Experts of a small language model.
Size: 18 layers, vocabulary 5951, 57.7M parameters.
Below are experts of layer 13 (counted from 0) of a mixture-of-experts language model. Rows are named router (the router's row for the expert), gate (a neuron's input weights, with its number), up (a neuron's input weights, with its number) and show model dimensions 0-223. Each number is 500 + 50 x the weight over its row's rms, rounded and kept within 0 to 999. Numbers have three digits each.
Before each expert's rows: "mostly gets" lists some tokens that are sent to it at least half of the time. This comes from a sample of Wikipedia text that the model never trained on.

# expert 55
mostly gets: "|  | Conservative", "|  | Labour", "|  | Liberal", " President", "erick", "attal"
router:453451633493544556463586508517561472509459464466571624566508535502552498538501466606465501481562465565553572449422467476499580533409525486492585467613536544428472492484499524548411490404542479543499599516486521442468492505514585479578512542500482506531592513561442502558536467457463437482556491452410536526516404491470522567537424416550377420495494568524510579502479421507573409506487427491470508564539574450445455495470518544515521436433532491511492486502559501449530489597502448551426482524520584559454546431522558503566434521564492503431507456476551449504556537501428476486567470492529479493464564560529550526403484552505504599383570498503477532482509472592522491553416
gate0:492458514470518522503555560507447549522465512544482471421401588501470433476494472488474480430528592580458494444519445514499584482389552459506548477498497489480446522585517434516498544439505468509407517520487466516619545426447485469507412486533483441475536560540474433438422502564511542528455507375445421565549469537530564542559425356504507559564467496463479521545570561538558399568502442531486514363472507486385554570455474493527554532576456474579529491447432482488530581466491481449483542525468530558466457437579562502502471460574487605521505515553529524568539608493487543459454498546473475494506529542471530486591456527480491537449548463511553510418437448502472647413542
up0:541531583396441505509489498502522485502531515555595489483380439442444543457512557463425482591517509515530597577450495588553441530468487503459506530535583509546539457512582451518492561461540520450565492488503429482496494538483442648507508606590533571449456437601472580492530414512572453550492489593477540536518572505481508484487528533496479465375518464499472517418470379502457486493465509444565486545488447591512554550498547538450532503519537425580484625423418541559494611439477491474491474430455471492452513494522502439513468564499501581528459573537511481531567479445538469522446432401509523341461516431505489528444534582526575531496479477561473476489501494426490479523538
gate1:493490511533483484462510455465511514461502420419477552489566442513570481441472461507559542539459501459440454511518496567517500520537521460440516593545491557574474472393404559460538532545494525565451516517519509520477465572557479514512548520492444442422457446501449430510584478481458578552506500538404590539613549509369471486500489548524551448447453524482446469632521601494431603452499480495491513480477450457492470543566452495381462542514538459499486442440513465464543458542502591625538498529478549497479463584488514441498594498529555467480422494468507553504494547468450502552560500439568420558394520556532421476478378443556525557462579507475495587411492610441523477618445
up1:418566484598475413532500494461562499513470538538491558468466521648457530538552649491500502500458536500384521601460502524498560486517543446431580542456502492462411508505467456467550558479527493550437518454515451481481478540420503456529528501401501473488538460491510480507528451492537558442444454404437462584589607562428501558474441433521461544465467592465466431467576437493529402442503525473566454491550485416514446537546588544459497478484518544513520560450541490616493527533535507473512553555496442584439606423543524477414506476433452544504561588507496471607511518485438499467461409446497451555424494518449573480485423542405552483474458516500452460573549524462476465530440
gate2:518508572532470490439501454486519606486465538528425466477501546491431503396545506561545412596459470397456498442492544525512562564486536439424583517573527536586512459469561527426532573464483497650413536460511510457471552539498489473556537542435434497563515512507532506545405531458475598461513560499537498446419568515509425470563501453519505521502474522487482461485549430526571440490451597491432355505464511550570504487618575436521560563469498437486425550432525500544502471556522547460472413417513475466439465441579537384462550555445464557423480486505428494484485475494523526446524479472458438530540534423504568521450496520482539477464518525552425480565389532441434586549481
up2:464455507499456554533626552455508561476492505448567436609493516534546477393494467467511481474496471547514582538486482503467454490410439520482359487505580568568451480492536502588418562426486569561469566548411422439513523468596515492522507491460467512550525433509492479440441525482551489468530542530377635523489473501476469553498495543505542534394500443510580485438515445536605512545494539464499506542638444529578501554455453537512526541484577559547539457498439513618466557570507574458516475414534482535475536478480492491480459461494537519535598474406488496484525412466520589588525422504446555470471543448492455574418500524488557453512523462451423556557564548446488458574490
gate3:512495515474554472629601504514467479520519519458511518421429477506450485500452493520547424472514519464442511525456489473481514434525463501496530477486491530572479513485488449465476540390492522494508411504535440492540445418417432417502443456468477492526443423487573488486438453512518478406434463519375444537462439464587390474552483470553489439555541481517450612524492543531491497481470471539546386438470426519569463447467422472474403462556623421536482461384491511449493397538585484532514446558405533500445422466464580571482479538507474651472453517540450543548467433488556552531425464553540414508513479519510514585410524432431552519466453492487445536465519497431539544480586
up3:536637472499423514519473587446516563454548465464482568582535501461484575491517487498544450574483503586464629485429540519519414497448531583468445471511516528463494397472529577534499539437536582522548537464506495463574463470490468467542488511490506545385567486460505566398487471465505465539503545493438541527573468473508466508443510543503539472420456446484507544524452520489525535440446554527476470514508419521439413659560496501409495403472545480564482511483492492419539414610494480564423439506501520622441557510487529497391459514482493508415547501464524564524513521548535527598497591477474491464503537504524446568405561503556535546488607429419435464576466498426562534556464
gate4:468546556481522498494553442496431548381523621446406480475502561515550469422429454432492477464473501429509526583504528452447518467492567506436574523511585565549569550527534520588435440429509549532499508496474452496430551479625498471432516516480473476525518458536483531551406431582492483493569501434429434447530529547479513458524476437489534517470573497512469393514629477593555544566487527496450486486533462557581548523533496466563481618564523529586490530651541560521481495543470545463445504453440503538491540476476437464605487491488525503550488585414524486492508476490590526535526493550514469458543492436430477587424586436452541431468495576541432567505556514448434428556518
up4:518451472451493458453484522454503448531498540428457503514610518467571441423515499519461523541425510470569511564446517463508451536458550413461634500494491436478509439487547594507443397565542568534429555509463589523613516466547475452506510429556518526513489522484487568482448481526441364559435493521515453515495531510527562499454463529519449485475542492558487517511508601445558452499510373434459515530420423464469543530534456502442472526488457468527425460491519502535539535486594489565444562459482463480505573406480481499446402476451531473436467469498545361435547473482521541578545529592548489546542505531508595493546434480545455511419383578432597588507550446586581541465478
gate5:469519557453461611524488450446486442481465519541556496576511559529481512503550431513563459496433469497519461491493487380470507534438469539579478472605534555461495517569477505530475416482469539554459547527441487524448560408505555441494545579490527426487482481531476597510455544465491480463541420506375503296432525489434523460470451384505495467386532456513518506416519497571589470495499510472486559561514547581459559522558456470549435497494431387487553475549534465528459580570445494518380481528519553532435501453539539508468419588469475380534479446463549448532553568452440439442533474539531462518458457476478515530454506503403517492452422552531455533573524531561429505496487
up5:525470419535548470593430497481491488516506494492520521443527547547462409509509432415478467538474426492472614608545512545442533445519528409473596569498425544516547528545502529586478562457492476520536402460433512507499526555545464491457451507532493520502482460397513484461515361499501483558494509432537400514518468480477523633440532496515564402399457475456476581556492502408467512466449473498410484555440519477515465450505491493523519490572465534481574455517528468404509485480447528586508480451424523508537399549533487418416508426600584470516493445495536557444513464623568561544494438482473509397485530517463522485512433509555459452493469526489372457449468538476619423432519
gate6:468507563508484470468468511517522561454530459383501438508507417520495484567537427541535526566547580438440453557520512479513618621492448438468501523490439653613457434523499546611537554458459467531459485539559486503455473486469490462524520515506491523492425546532479501455484526522473515441567487467496601535545403517446475406548548491511534373511594502428489500483418601497527494480468464462402530557615492609469514501457519525459450513529482507596511459562459472498494414621529532540522431496492462547482501536581535505518525460516544433514578469512403466567494416505374466363539475521461455457490438513504504532565481451592496557425531515518450470479456513504551499543449
up6:475430511530569487492490480515459613542526522494604473400467575433420494453552463475470470523539577463445546499539504462452518510538497481454532458507544548591519521532508534534487484459430410530388475474397556534445571395504513480445503509530491501509430451524371416468570511472522506570469486510471523458472532504464522462435506387518417469491527587512413531467621558434536477522497536565538431541534626504526536450435438502511473524495414515505545459461550467511416552536504498469442450461478526461479429449529524475391483438583607510499582543509473569526520487569512496367451518485514500494472453595489510465511634458527518489557549562536501438458581496501397571421522
gate7:426470543479532464605484415435472519483498567410636504553460551438543497463605528512496439449422455472592345579537490483578473524531446463448517578480496514527539500469477493445522437386481469470524503505474497480510491469479537639468565500523498512494512506525467601486563555482511378471551498453558475475490436487644458505509486426512519475462505553490474555337468505489511386401555505487491434507600515598516596474464504496517466593526542488566518508486475511463479452520483468382506461432499437529441520423522477526536466540487545525576498506541419518507573571514577503479522470505448602460486500544436497491488591511487530486527408461527487505528502548479465446443441
up7:481551494528450460447493523535451482402565356529576509540497462548460364495573509470580475494539449475461454455527579476502527482533493515467527563481498540515522541446366553471603526537437482504472474511362506471480452583451484458498409472512473538451428478461452572499542510552495457483491538550490532539482442544465425491437563430529519475343467457483531452433491577483514509563514484549527649544470484570527529527563448531486509469575498474566502461439460504568481508517587525516583505535546456493539535500537353588386534482469445478544492438564497490553514482523425519475496495460472466506453521596544581477568476421365481480492452462519533459559533526460593466541519
gate8:464476463462569561515497447526501466572419538505539446551617621500375508392492488502443534502350546489513481496564476488450578453464463561577517511561489554555468398582575489458487499420514468585436552504483556571498486478522476488430505473443471430529508583530523405552484557522517415562560513488577490362407441491596469556447491465531558411488464494528430578501540585489424543432579423590475528533519417479484492484471461475486435484487450520490456348527461506483505562515565438533415429469500505450448466477534527517505512497514483506429452499488478499486483540485546477459459517616465431494473479516486579549539521491526429515554521509508470602520541488567460460491491
up8:470559462526523458566544511613506477526470483577504574440454498536511558479514508438443486457568485548503599501500482529502428433491616472416569526517456394525527519464437476457537481590533523488480470442533405500449485512383442511492495553450502488532530506540463430465586439488477567501434342432529395544505464572461529515549424464495457549409479568461468516444470550437449484544494552477548520510527511565435572432556546568492530483561472438543558496579501459536545505469434469539473540495422490564456570487508474567475482515460588504527546508457536468547438491492583514480429394444465498505539448511469435500514453602462665420536400480489515550598438562513527468456480
gate9:520551422546515424531488593525508597546546441533449559495461407440478542501391492533541532513519415545529445474512487544540493523563513547535509435557470450500430457430485524514612482601485517482521527397519558463472469531566437519531448487577502515510500470525603497464615415415561578507524488503546509495446500506475452489465485477464465500523436526455460495501566499512479496551461569477495620424418616487565444488527568433488601420499592469515534584503462454517512377482485511510490542515452571456569557507563505588542587524464580434456451466496479510399490470518525515470503521484415450446627472539527493421526483418462469500463550424487456466467532460436526371487428
up9:412527511468511500527538565559433489574578550421534539441548448525470436501432511487471518444509563506461577481587482587505515424484564514572463464407500435508541513505599489474501573538520521438560485540467482527564468514469461582454541502599474510493477502530525530513421395619507474515407592439505441497500548580477526538475536512537549506345462550439513499429580516486463494487517448487476508410496573489445546563466543449548444432558509551635513463440592482512498565464495545487581526497540431551576557429519535401559428623501549473518493593562398487531444460483491511450448522487449578462446493522557524480426473557492438484467562489473524473534468466460542406465486

# expert 34
mostly gets: " in C", " of C", " of T", " and C", " c", " \"C"
router:518403475419543522474574558551527378550447534511504383461463585505443553508501493405447483539419555476481432503537446483522454544531572498519400470503459565578520439496482571419494559521515492506536486489514444542484473505545476530564546442509500513514447469524474497494520453620469444454398456470549581473453503530425497572508457607566526459491532490550528556446491547470380477469556549468494523547530454481590524480575434557590495519456459429425534440473584542524494527406541477489597578591491387431525474523552560531552518472484482552533418470437450560485481476471505534585471458563439542484419507454530442504616471541541464424560475424504469471477522499504485427501387
gate0:561478483491415595439452458413501532470503502483509544606458483449511500499505519449523473478425575439525505509458528410559464525417441428529501560486434615443499498506591497549473417547473482482390412542505525467554496551431529517533442471497496474493516467521416516529426556521520557463564546537496465383510533574453532414535517483465536516432509577421563465469452486506562533550538475479563601438505493524521541444534550436412544531499508502578499499467528473461447542470539534545446462491426443453494586620545465502369478443459487377424476439446419397576529507513487568489533459579495551493515481450459551497533408512534527460430506525609554448469471378453509510468533
up0:493484499515528490523497441521483518499515481520488520482514491489512441560620552502490505457521432444561573560521452512524423409461470529476507491576479605565511535448514360488579540517477439502400397531423565554625574433452535552433511445490452480476537426436517435497415434449518492511518528533451471479480477505491490562542534439538424548518458507529513471527496482507540456478489495483591533483477511540482567446527488455476565452402514534525507468487454498505433534514434519452504451446517540532509466419534539548532565585418473571625526441514579440574523580551402548475474296471502411480523441466449603512470536468492480502479472456559492511624564548419509486425572
gate1:511498577509492436453506547485474464466541418519478504556411467429475438473472467544501499540548505443347499423526508473493510546500518528457523504462497494600489500551449610534388530527512537484555550478433435498509420445501584469540523539513488480545461551522537543440521498522554522443523548461485501510450543501487476520422557559509511496436441442552550549582540522538473490543500586508399473514507436438509497506481411540598501456599559518473576526468469536543473530525505519411607571434545501537439513524501484522541366502661582565533500547587537637482531518443599548571544580501460491516576597454468484563463467441466500484465579457508458436468589451524520600449487
up1:468456506442476548444453529528501550505508467452649504596577563459495526446606494522507471470503503520446500413510445553574490516443481535394511447451475428502429506572525457518460432525597496459545541478499538501535501561539459503509542547409518538651481471604491518534519522594479515524519600450490491476454466444420535577470400494542542448486491544517487548580449522434525512436510433488511540456560477548539497580496494403552492543463503520504494486549532469535570487498500437534520579472485500441469412519532510514525445463595549456468479480513405470463465404424547476543516561627452646413454474429514534583487467511473484425530519530463590582386459532415460482495487
gate2:497493473434566628462591518551456537479467492491527504422456520529462520592453575422510524468529467488522492450517524521604534503542505457555462536511415432433510530637507528509474612477435501558583504511534537580493457494429391373602445623390441467521508523525525485482538501566485547480488641465508487461480543439488533497455439550498591499512501532413474482396540513470550487457459573454549491525526518505462537516484492533529479496534484441542549503503527440526475482477488504548409598526520524484480501470527446409440552413528555527439461536444415501505448398480529483438432551587546588484468556477514562482577470533567495472510494493576547453401429523462396500460539
up2:559416497442421501478554546444513507509510505535563440376432638494510550554482502435451472490461570453551448489445477520506419616448498462573514436458487537539489459492528543445416494548447575559487510557422523498491517435541471441630473506432530505474439482552493487541537462559482457534443455513537529532506655478382593433472450497521640464471539521541561470518491514465407509425507568436557523571448456450544533479513430481556535527476534493439502524456539469564499520459526518489497571527592407436513546443531512438483491461478501449541472562513467506521457381446446554545472466519542626499494509529521466530544528619517476482480443450432515404411497496421478511499479
gate3:499407522485476541516495508490532492470465519453467494475438542572451541467477581465490515522470471474490589437466483568473544503448532542432571469569452554472530507552451488495504524468481497478581441466553480433634578468462461423515497543428528545381501401499458380518497476554500475480442582422539480651554562496547480551533435485469547524496484512459539417414518493446512370487442581463553501504510419372487530499456524540494514409521581561500592486440495433552554569468488503500560536477600484496478486475508494426455555495521541487460411510469498533480502476401446408613477479520425528421428546457506476470496509536601548437497542475403523494492616587488501556547485
up3:478519512473490516425456532569461594481527488443621519531481480503503467435558505546479427574450466515417486497564494441537431507417516494431506562451389477517512552544492459510414401565513529398530496470469500549505486482420483458494471527474437485524395617552464511502498577535563494488560504493548456472555483556325502462385600463432537515370441475464536455444481523498482475537526479455475428492472418501544554571520491473469466502559486513478488554541457488471498491493505510491452586492424501487543511472498488554616428402535548558502629572544442571540460497561510516468448552469450557488517520458458510621567469507542505520641506426476457493571482545506591521488549
gate4:523530531458510544472540510444532532513467577545457467452549503393472512567532506466372503543492569571480467444426403477575550477579544458523468476539473632516495457501518564463524499524539551469453458483618471516491409511373449621461483489516550521580503562514435550530441434539516396547474568500626490496508514530488565482538451475529468487488501508455574451479464540447542504488528484458515480570456482490539566474485541426529531560475525484435486423560456498484566443488522504577470577560500490547499545516516629502522454456509556476466513498550491604603529530415519515589550525517558555406442446545521509547532556511540493519652605484546540538490406398450500523560459
up4:555450540509537490494519532483533429546509578452594555501462499576451491464495524616509514507578442505423550465574506553435456488395468515459469448431523504468539496566469521473471511508512494516518678547458497444383436563572516471561540546532426512565411576426539535541470450509491543471485530415524562551416597480534540474401502541493486530501459543523398516471565474551481499460501492501428568547438500466511445507444488427511468459505579463506495497506417499563493486447517491448504523627505556464494527464459395418535490481470578563514562531468401429506466471486549475473495554531566519454537490578468440558475373495513469505379595403517539462501455551501469426589468
gate5:504478437478451467401593559501490398484512443476415516521510491513433460510472375477547510510507537521551426576563552438451511483464576583472419540558458534443466459488542615529407466423517467544598535591535432501433466544573614571623514505437509486484603502375506518495540357477457534500487526487489453472491459575477449484478553491498498528540578489509538441502504485520473538419464491496419591609580491467512449507518422559542523497513550472491515477476523477488466523495517512430513505536542503446641512527457435491450486410491476443450500521537455442545535555596519503495494534468540445513429503457528467442495482534514488499435443494513429416503636474550469530446407
up5:481582520535559451480486510518583457457529518614484483450525508487497585529471511484459563526504489561529568490543508508526501535503592465563572496461536488496493485455410525447588541489460580500472508395493473510467560567428499528413491535467537505578592453536502578481491372442514545555522535531497508513520537529541501427584577587561380500515400388504429531504570509452538462526451567557571550511512483580482510563441605355435432483514568528562434502571458554475534487561434440496472506519451523467463472500457507493468524453529627504473470516399562506441516409596524502472547420459560481500498520420489546394488546458409494540443478453477552585528504505503469573507456
gate6:459551529487498422439597539529506487483550534547448479462432467557493556458481445521494525544534564518379426570542484452438411554470584548609462430426395520536552491531512536538451474588460591507587460421482465460466528475491576538581531521517430514535507510439487554430507497507534563452455542454604437526477537587460481416436500488560511557441523546560512547565587470567485468457459516493523470595486525440495478497515403521535483492547434506472399487476427529480522450528470549436439596594553517535597496434480471476571418559550476422548560531589470508603538480444540502467481539461509421459564548464505454451403561551390541479494458524546473486537521482542520549478478
up6:484485593576526391502591463516445448427517549451361480443484539535549459401452521529509513454487446447496580527594451413451494434500468516434509525574488528459527548512444535519446468473462501505481473550472577508526529360488470452467415473651444496470494438440541485474433508501571441510517477521413446506522440507463451543512517445515526511449579466558472463571555518571481454537480489559535534498507466379503500501498460445415422440535543484565488479477465486434459565489526523420438406464510539470512538503482484508477555445567501579514473539446604529551497531502415498557488548442521401494503515482431489466537646467462546546438457521489547527551601584527603576504559
gate7:531472482401464530441458533568472569511497520585532521560495481482433514496543553509482494569471378526512533517468471596501470543479474463450546552437497437494492488539519599511366504471522536531488619508440534499519509570432494509573518563498541568520509449531459451538579483539482547564474497519622550453480556447439551456480461534560505464441454474451462413495443613506506571460487428475525465512554472588442574481510516495379535479556419460552497383585430464546536474491508485461464495423435471469426506532482544475622475509459552463389487459506572537461592534509531546451537504543477490459456560448582610480463516412478524491498484476412596543564502492431515440622513
up7:568552361519510542466505483469531493520480547526487535476581506575431594557559493534485489509459555542512486541483439559556505509624579518538480441499583535542478448451480455463614547493445557510414510458574480502576557570555415546526478400431455497482466417541502474460508426547545530498440500457562488514604481599533433476445542492498475519506466533478625506481524453440516620510447588443545412568483522376477480479554483469568566555554512517497494504466550491465439516520472535591511469526468491535502499570539586588540355468523508402531531528526435474575520431474499546535525447483544559530486503525563409458569514475504456516489495524461475598506393516506496433495416
gate8:455466506522456522584544501506467505543488524498594473441513474630511490465481559505455466425489430448479515515544393581435437473445484498408507465620525570481505486576632454466500383517563536451468483536535513483503472618517517547606471391502517477436564534463501479527481521487417505469438398427467480460477543490452521527498436468509497510467498548401522504451478534501450440455509506436505541487488572446519520426544563445488511453393544466480466450543483538495586587420531394508474440462535435570531439475534504505489491609372468428585568489462435483487530604521400522510443498472341540439484481496481562514476530513545420508446533487513495520533427475529517510462507
up8:550538456497492403434418465404559526455555518466598498401445432535454483434506519549598519467505504447477499550518521467513461584374521546545518460378482620568496514631473429553583457474471551443488564459528475439461556500593460414458511495452475527491489527533540532455524526542525533498458526463447482543575552475493552502432540539526528482390478566475494525539492488462533498527352538401432488528454437437567439546522452415508494419483610525499559544535431478559475475549497527486562560561550492521515504480497451455439389490510473547579454530503402476492532461490453373590512481549522541533510515508465514576532505527512481444463600502488506439399456519481521506530474
gate9:451489560545563500598486544474461491565531442489552487565518449438548485472520578499495527439469412463564585512576529504440433477438501431440526522550643456512517483612559466394536513542531498426464498429524580470522547544634506499503473503465532510602455416463525390494495514408495573446489498416584524474524525413480448507500575516467434523469514580499456512493532427445501484476489480494547550492576548461604426451490533666476460466430469505527527488536590528457485479509472484486478400428516497491513527495504452441505541533619599509543436463501538467447478418526521499500506569517444622511587504541481562480402413452493436470514552557532461489496555519547520496507499
up9:480499570451490579514418536514486363519490458518525456503544396507590448419488464387469498421476556600528508403524502491497586447479519513540504555464500511512516528429550401487498477554544520395448410520564551490470502575526477557485482533520493457526516514537482465528386455510532602497469415491486490512488375485543492460456477509499543484546556540512416489507495441510551516499564418507505511439491521539563490541569561538543488501461569524493520503510566544443490528463496398531543547633500419493529536524548504506513549578487390536632504438540468479517532427498367500506557552590486557582499389453426522467494452461401425526532443569570474564480458515526443427525475

# expert 4
mostly gets: " p", " \"P", ", p", " and p", " P", " of P"
router:494419421510476595460559539542526386476483490428590398548535474449445538467521448464526495451425504430628398523521382515547435572460533530516503477463492445541454428505529505480504486530515542447490491535455476463542503556566570522483503472514470503525506511529510527505461494540482495510447535497547492498603484520420502508523400462565562419512564530556457566494494586412552477449572423423472577366563449557622515452505409453509496499441551602474447534505492519540487542502533490534488495503465397448507445526474547530451565528395458506595465448511473529531527472609464546547527455585386595489527474453509471573562591528443464409483438477504524535492485486474487463502426
gate0:438517424510465515569566482521434502540518495496554451437428535449477488402480542472496478451491540550459482459584520449467384407415377473554440500559547577554572537443600443487409535483466559493529420467566531486458510426526604549579489471474493402466542377518553481477458429437561629496464437526506488494402526492516533557390542503500493525541520519496502534557631451570514482458503433484515517550487507525498504456566443520463525489441532473512570518459516516524421515415562557467484513474531515527554504437528495535442479470453427554627547441541494458542422419415483556460485551471468469482404489464455517467515407449489588451455486480552541431557538496456476558475521
up0:500448508412571582525540544602469505488488594508433556521441495449449446573544572501596481511489447453456486530550512524527609474514470498436568528528414398455542529599525443514473456488571415411497455473528503572468489518482426445479493447527451576548468617482528454461386619606392441464537474486479401537527486564553515556554500374494508564477420504410455430455557595430523532542547493502433527494454493481428480568583514491470517549541419450550497438494531505434557504456499527476519518543504514544483453495519532547467523543427494545501548533518494492529477624481481494469468460502455498458556526524457466467556371504529414580567534530551554534503458482524486548453540
gate1:554550526482488513451513454567510493418517566553452463416476445542512452477429419576446526556541501468486384546501494541566524506531592536523478520491441479563555524437498471520608488514553425450489444522478427529491566477506613607469505503690434496498533536571477607460470526536515422456480474442484539525533430525503396493595520562485533407532498567485506551528484557486360428525518521459378488495488472484404509446434510463510478517470553555487425552476533546535582606516415479535461547532453472541514452524558469606513535549418482566520481505561522450476450497537540518435514470577496492514498444476516498592509487520462477562501494495559506518472434521575467392522401
up1:551470526561453444475503513423499529455468442508468532562590460552558451465534496441518532543439430536518513457522548494424518547481483442444509453465511459532500552419405571528414433515496504490464545569428523422511512489470511421484448443497584551413481453459530450551506552450529457608540492546573532582488510426466457454492575553481475495451428432480519434559443582504558425523559416507488527489463466495497499510483597483410508352565544457541519464521477568404576457487524454535511589424485505482503499576461549477512524437486556501426485491560625559375470578487543481515584458493548501400461519489504514453505497501544558609476492461404612508529488441520597523591509
gate2:459544549470505434408484585504516506398429468502524516536407501508523512399515449573601480526558498462478422522592461538497519518421474490480482440488571557468451515471493477651419544549535526452505476439476479463353529504478560472559518461502480483442533512405515504567402458541488500527468473544548466545593523564468480390538478445484501529485452533468576490545527492569467526545420452503468468501423531504429425484559382463468503441518468510585450344438483489454531464506545499500570543494501481515554429441478448537492469477470457564451497457596519421426545574546522467483562405437476441472584505466505466455558497461456559547453565488462590428562493469461477572542439
up2:509430486536526541502566577582450418552441518527577500487482583437540469517585468496546570509453510426515401493549457485441370532483370512449520524506491479488463522471337522454507388534510544527517496530482561513340541489517532484507489515530525479430518520413503496543491498483489597463466433577506534434468488460473465420431467461496459459410481493520503535492546498572573422440518401531546553523464499556530539455458449528496545502473521397515501511550559507478517511386540467507456399492529483444483501486424446439449515487475464570528437410464427556474492584512458562532542457408479487527562503521466508436464478400469629491446467477441531430607545529426495468527551
gate3:481494456518465484565518499544534514525461506472497461474502562525463619536490409367424487402513514528572482541455494550545537503622590578427362483470601570575489447525456482426495477478568513419462449464550484445479470561466613509509477433382470487515470514657537499515499464569515426437413465428449390450555486468505519502543482479519554448525586565491434529461452501559423410577502508535530524485615487473544556508488589483570414477502484512463486525558521477425519548484453499471503491450450522438463517415531596502563530454539526460491423541540498422526488393460545513474473548572518524485518484494481561515534536528575495472515407502530502552545496524440543442504527
up3:511489479446535562434509523513562546563550542523504404432562552496521526453424424560466495487477549503476550516562407522553477516594470527510380601455464590512438457539436515616488512506495491501535546547572383504495501494395527502446588554507512499426574554456468480495489516591537468513537471457449468509558515452458504561624423487523551466470493605558499490532391511524493516527434539436444481433543493433415518485425521460509510514493517482472566509417471504477613473580547474487566588526460522495506524466506532442580509397504557449533497522549468549612550554532504455542470461469545586515510411427457423570577553523548491525477471498503460551430447573455424469416428
gate4:495492436500523557479588438534555558513564583417556522483606526338463451470525507494557442551552443394451546495497534507541554508489427478502547486539555464536535481547482489565560442501477465552491583515520518508507586472470534480463528531478525500622511472518522562524492570461500497445428513385514416486515554478483536432442437526527507456476463513464566544515618477495492447464494518477541400455548501498515421605413413509419500475564477416444512519532420499468426618563538530507509542458517452576554447611491486527567413554482490538543475583563443543506437522422518461464546561594410492518529495437570490496485546417453478530458549480526403543459415469482455437519526
up4:419503552511502515523438519470510510479534577554520466494402490577451605515438516487454448472430453522516513534529470537500528533527616452492530434442536546538587475546535424496458513578532532371504429454522569487593557599521450582453461490446503501525561484547470495442562540580577517522509579597486544476606489551580414626417542621505526510403473485514535510528319471457445527535457516453450524514531469522542567462495557450480507497603565571550520581477467507489472522460540489433560518463469469467409534496608509521482493515562558524469519509465553619520532454559495516525507467448454527484458492526487551558442558529492452461487469485558423527443477475443516409473505
gate5:450497492504476577571548593540492456409506390498618502562393460520452433353485514503493548525453462465573547490555493574519443450449527521520482470577525550500444485465569424466490513517520487417503451571497562518630533516567539542575505531401477504522433457597489472499424554496536468545484461463554553452606480488515523572523488555580520496534462574537415523468466439554475519399492524483434548433508493527553573465549561557516443466588555536537513506558546579496464495453555482531619379438486493461433524480467483453493578539513558498529487445530428543509470439553442467477515497502488492476499479459489490389420420582531527493465441587509516467506468613477484420503500
up5:498422509542532520478547483486465526463460469378497472575500494497612529457468488444532539630480606491457526489450501505460501482427453546457480537497504558507508541448503639480418467591508491503498474420414558562557417485439447493468502457449456472509502554559481498514469505507502464581540543565479507480519551450517519552548422489469479572494462367523449459483465498508455489545466509476523477578518489418556464590568541438497493506440565485489626471415490522411595512527430562424523593429472521472471446506484573445550589543506420506483442460538513516519458556441493518552445452500529532485471634473446479529530475487561541456539376484377534512514532521464595581427611
gate6:449535492532477415577440536515554460399470492566558434525462595362367459499520413537555474541500381516458452503547536499428371490366444539517471570411570479493554542602572432558506547466519509496503538541521421495514452516511577508496485497485512443494501528473468523529518484425542500502482547490476448539568434519495499484528622449505451562564437518429528483461522529531573434447520483516444460510491562524421470508560469603552500509489534505507526466521514526534528550587579493551554438439465425541473493404377441454552503460404439550437487428549469522503498490554455505597464573466553463513466459518474441455489450451451453529428540468448432512511591488441542506487490
up6:530454496454513494446513483550514468652520542439434497545600499479436520451432449458454460539509502533468431525472508458406546604460387426408508489417545454569502474584490483520507414466545513579448468522484475502495425525489552468499523447497500543537449479449464450509594522553484503473442534445555586598548507517561499534393579465503554520512626462528492498666433511496428421463448463489466485472526430496540582465412453487489494532605504488531470502422485477500570496430555455514454543589504442449509472554521486525565445504532470484500458510486437496406410451509508443540466567605499561473425471543557438524515504477524499452418441522514537502447443519571404440522426
gate7:468487537491507406425462486460538442528361494540475459521454442554499490522442519559437410447571516497482471476572455525546531492541456478470528549507559522470515478447485478591469543417505487383501520595549401434445504515497575463521485475510489506531514563452512556470495554469462491531492378510521477484563510529489493513516523495499396526519500609484550577528470566559487484494513462451463475501477599396439559433513474517538551532432531524480486499491515481407614343545516524491581506548489504530592498556510557574424337541492494450500581515485533491557500558474544501506499480464516463436499393558349495591565517489450461575433516494445550463568470526515596476418449
up7:492493501533420472425474565522534477458467475426610569587547368524567504485550474504607527516488464528538388512437501505544493580478440570468598489423512558501498522447465479571531417525535546435382453507516501466487516616587491455566496393466601508574523450407481568493547477519473559469563532493478559489542485499487527573480442554510498453537519447522491538544368514479471546476468502495470530403582467495554484451485515442473516511474658578472456442592523487449503409556425508505493529543530471465499535559460451531561464505489392433541570488489439600443525496577480493490531412420485552506476514544460516565513445511449478539445550448489481522533481557513510472604482
gate8:445491504519495541510475543425512456530545482446463555504511486535515576542411509527482577489548470550501494528480499441531431369487640468518440490558544542424490453491331533440544553582479475558474492627534484504450407435431543498488495503481504499463522462469472460525456489502488494451536498439543438553479495515471540431544461462520440541462517523519400438534515464524526441530430537471547542466543493459506506471552554462640522427576521427543520493434543453574515546470459496512445532589479491465491538438486449491444602532501529343550502512378606367568552470473452526472543473457540535565560422586475425477530504476577497460466477524570527489414475495512448561415519
up8:468514421513509527460492467491544515564520529544477473580532478536501557569428507515393442524459507588426504493475460525571474418533489425505307521501470528453464467538492496476572549555554499529480612474557417523474432473449520532498593511593493536491507560519450529461495508473490494507486508492485546570485525450588577450532519507515457562556451530505490507526492523528529460522558523489511565497536444564443493411459519489606554560479463453474495559429459425555538471505402505491400573548399619508457521534564611477512492507385458493508463531483566459559485540419480565498531502577561507421587426505388417558565512446603508491485444553545490533447437430432465429452471
gate9:529498486452559535447519603498522566458408511451525567498480469438530472564503446501581468475592606528471530424470444560504386504534480401415493515516518421418484531509494506513458502591489479532534525570493456549423411523423500475430407487528541547504613577508497499534482499443488466478532485500547457486511473457550534389479586447523508557555403575477405491506479467548519545494505483449608519532506469497442506477499563504476550434498468465500574446455429434565486443566501483463483596515461513513447448481481466469514508368493442433491466439628536438533458568528529570521492520414538491463524552451596487461489474448615461532471551551465538456481492464444462681511512
up9:559427570458471524476508512503480445417393511459400484547511463469511365490531535416505520557464513447393494464448532491410534559472376470413535550514462529482475495460547491471451472488551455599455478484375495527544582540460525430448553504559558500488450449541520428526454533548423484428467544553455563588477507464543452534489527507469598487545473385510529490492414564484468492532511460495449510442462407549572594515529507425548505540508556408447466409460472492473540543486556516467509454471470485452449427574530452489525501507464415553356490479518446542505486473518418477502510472520501452387359601477521591473509505542525537436410488440477489524516537481536492521521429